Experts of a small language model.
Experts: 48 clamped SwiGLU neurons an expert, 4 picks a token, a softmax router, a shared expert of 64 neurons.
Below are experts of layer 5 (counted from 0) of a mixture-of-experts language model. Rows are named router (the router's row for the expert), gate (a neuron's input weights, with its number), up (a neuron's input weights, with its number), down (a neuron's output weights, with its number) and show model dimensions 0-127. Each number is 128 + 24 x the weight over its row's rms, rounded and kept within 0 to 255. Numbers have three digits each.
Before each expert's rows: "gets" lists some tokens that make up at least twice as much of what it gets as of all text; "comes before" lists some tokens at least twice as common just after its tokens as in all text. This comes from a sample of Wikipedia text that the model never trained on. Tokens count by the router's weight.

# expert 3
gets: "ce", "y", "ity", "ly", "ence", "age"
comes before: "s", "ed", " of", " to", "ment", " in"
router:085086102161088104129153148112146146142103123124112099116175158127159124107092106111132128123094117118136131155150125142143196098153092143127144150152065117131205126133110151135117095100135150129092200100140116114123124148151147121124146147154144103105100156123120125140118145146132154103124165155122112112133143130150126141111119155133129084086104103153141133115100139150164144131106
gate2:121178173132155135107123106128119131151116123125076111153147112127137126176144135114119096114135117099170071104139121123112155116116138189193107148119110096112143120149132145185112120136113138117098171099125124098167103154143113083116109124084094159110082135127074146135164123111117143127154143124154105118100093136134130122125104112104159143092151157138167122118133132145118133106126
up2:150156142116121108093117118168146091124141098130130083111111087130098135163093113155138046095126111134179172141106146152131130101096082135134115119103129169167153143149109118149132132136136174126119170086167123126133122112126120140140105179145137158119135140160147138135159122101120124098142127100104134114140105135171165143123132109117158137109115172143122141171101119155107117095104
down2:132180114156145152140152151105126095160110121120138121150141143149132096112180142131120128136174155102129127172120157129120146144117216131168150118128119109104131110121085131137136056171136123157135163134100123128143108110134166145125095145087088124152129146119109100087127120122131075114138141166143093146148121108128131150134095106099148174127150118100113116133168120109132125134106
gate3:155167117120155149122157124109127111109156153134153166129127143150178130139149106131134120110156073179168130159144118145135159109139120160085186121168164108110160118115095113140141142127131117166103091118130071112141116121162127101098106123091120069129110131132111129142124134159114105145159138149132141110137097124104103105115161111188126140119146094139115134131127185147122142116162
up3:162159131114141132096156165115133115104114161103133091103095157146126133135092106167139147123122146110146144168135129128088153143120120143120125120132158096180174131159087150145135097115136184114087133159136104111135152118135117119118161153084137108126171136146146120162127158134112114141117109076113138110138104126119153147109120099136124093053124113125164125144153142129111173070114
down3:116154192093138159125151105154142146110149103153144089120125131132104166145118150094137098095133123170135141139167155143126107159101153091130112194136109164074126138109168122084147163106108125135115112179094110151130145117102131113144175135101135162124140130104134138132159120138119094153152138124103111105105142117110142113132124154127119068173155126142120136111160158131119117106097
gate4:111125154106179128115139135119151090134150153111088119124101147140128115149113120134145076155131152100110106176132136145098150144110154143176104114121116120099117127105073192154142126115143152126117150111116113138148156088089160095111140114121129110094125144149129116144094147126112125165157151099124139148058138122086136126163136115118110137149113169134159130103081096172133133166114
up4:139147119139120128134122152115159056117128117143129152133099145154118118141123121100148101118119126133120138107114130158108152181080158136105142142120143148112143123157109144177131151128137097124102170149116161127097116127091136112135163121184082123133137127129131119142080158100085049166126153163127126133086153131162138142119138134100122144081118115150154114134115080102157127144086
down4:182143112149133155086137146122102132134133125161130135116110076144108099133076119119135140110097106132143110166109116161140164139128103134074097095134150124098190133140133152122140122158154174086132155115139156122109132136101113108141184106152136132123118136140149174126174107180138112109116125145101142138158103194128126108121154129125150083106128155083131138130112114118096119133136
gate5:147105119114127114109132165154133092155123139089141128122175133135141140136106093134116123110104157140120117098119126175171187085137141080183142153133151130132161119116130163100109151154104090107098127104132112124140095175196123085123126093135120091092116146112139122120130155106161165096122154112143150127141115112138108097128125118123105068133126117114139136099107124152086109156131
up5:079132087101097148150131127119099122147110149120152125171154151145138136179114117128140125162138121161110126137106140145169143152150100123127125182136116136106127134129151156116150219121123119124111115103114134144129118072167153120104168143134134092105065122131093089131102154091150136130137172095128109129145097116131153139130129171140117117107118112123139108077086133156132115125132
down5:193142080135122101110118096118086124105090154127099124108103135105142155127133123111105166127143139104112134137146105101120099151108097153150120119123120145132107137109158093153105091161094100160121158197127123111163121169099140152123089126137157112141132131121141142187131161122120118118120166123158149140129150158127067108108180146132142097123112150150146122133104091095123127141097
gate6:091139192111117103119147138136114106079143127103075136074154141095110114110146095096142134085125141146122118135104137133115134106112155136140163107097108151124121117102068123121080161107143154166114173126164099140117140113131109107125173133122133097114118133113146108137124119156100118140104164099120121129137138100119115101123134112171124102109140164209110111109103122138156139140096
up6:132119171114098095101147131102102108166112155083118116106163131108104118136177075116168118124146117120114119123151118123102141144080125145145141095126109148077118130131120121185093157143108125109133150153112162119164144107135123135120174159151115063101116136121147140151138125107146143179120133121112173132081134076109151116141140123103160077105146113136125103094133116135147114133110
down6:118167146119120156102139087117148102140167109116122145091106122099078135125135160098146124133137107150151126138149152116126172064148129142138182136131109136152045130136119080140132098147090112136105140179102107121146126118133170145107121139132131125135143084091116100117109165157130125098078145179131117140136156106120120142123111121122137166128119113103095137130130097138130089092120
gate7:124104118162112178145143201081168171126119145163137117120135116145152147102153148148120062099128130129144140163152101125148174130118141164092124151125117106113178143130130116112130109116115138134137140120148103093128132180140137126151120136141094132082171150156117134116158135093101114098122102142106149119139133120140134124085123106134122073098137133129120134122146081156074133115095
up7:119089128182159147182139137122155147124127121117153129094150134150089126155090120133087128162105120153129124141097094112167131074138169143078162127103124152161128123143125134132081151127121155159147137118091162129169091142165143166133105135103153108129147128133110124128111146105122085118145126088125122117135103132136144133132145124156134104089103111114118110080182113141101173144098
down7:129137114137149119138114141080125111123139167120123132159162097100121111118076192145124101085135119109107134122102092105146108156131095125118156113151123133130143132137175173126145081189174118103111134126100147106119178153128117122145107117149128163120155153139156137157137110151092146098125091134138127141123072153130130099141155145134138109122113162110086118130092072104133140119097
gate8:095129097125107103150156122101150144096125150127133143143115125080154098095133128162142185120144173086089126116155127124147086142137157092087134130147132143089130142134110120146139137120118114126169124146155137074115128148161133146120167095128138150138100131183146144087111124128108070156122152114106114130147147091128182147120103139132096087133093115149123129088138131088164124098124
up8:139127097086111126114150122132116161121137091171163139094133146113125100130177124101191133113115169090133119131102151094147139086108170089173152139134137103137145114134105115100138101117137130170165154148116134062154141122146120137141129135128156080127138121175122093148136133097141135143161156142131122139091141118093177147090125139123166106137108147152134147094138117096106155125132
down8:151184136136130099134139128149092143107135114138107105074127120167178163115155132117134133105138133152177157152124130135119172129159119147163102125105126126151163138080142074130128150128144128102135130108140135167142132103127130153145143131177162133102152102163169156122137144113117133058147109100143166117188146130145115152127116151146111129126098096129143108157095121088148142145152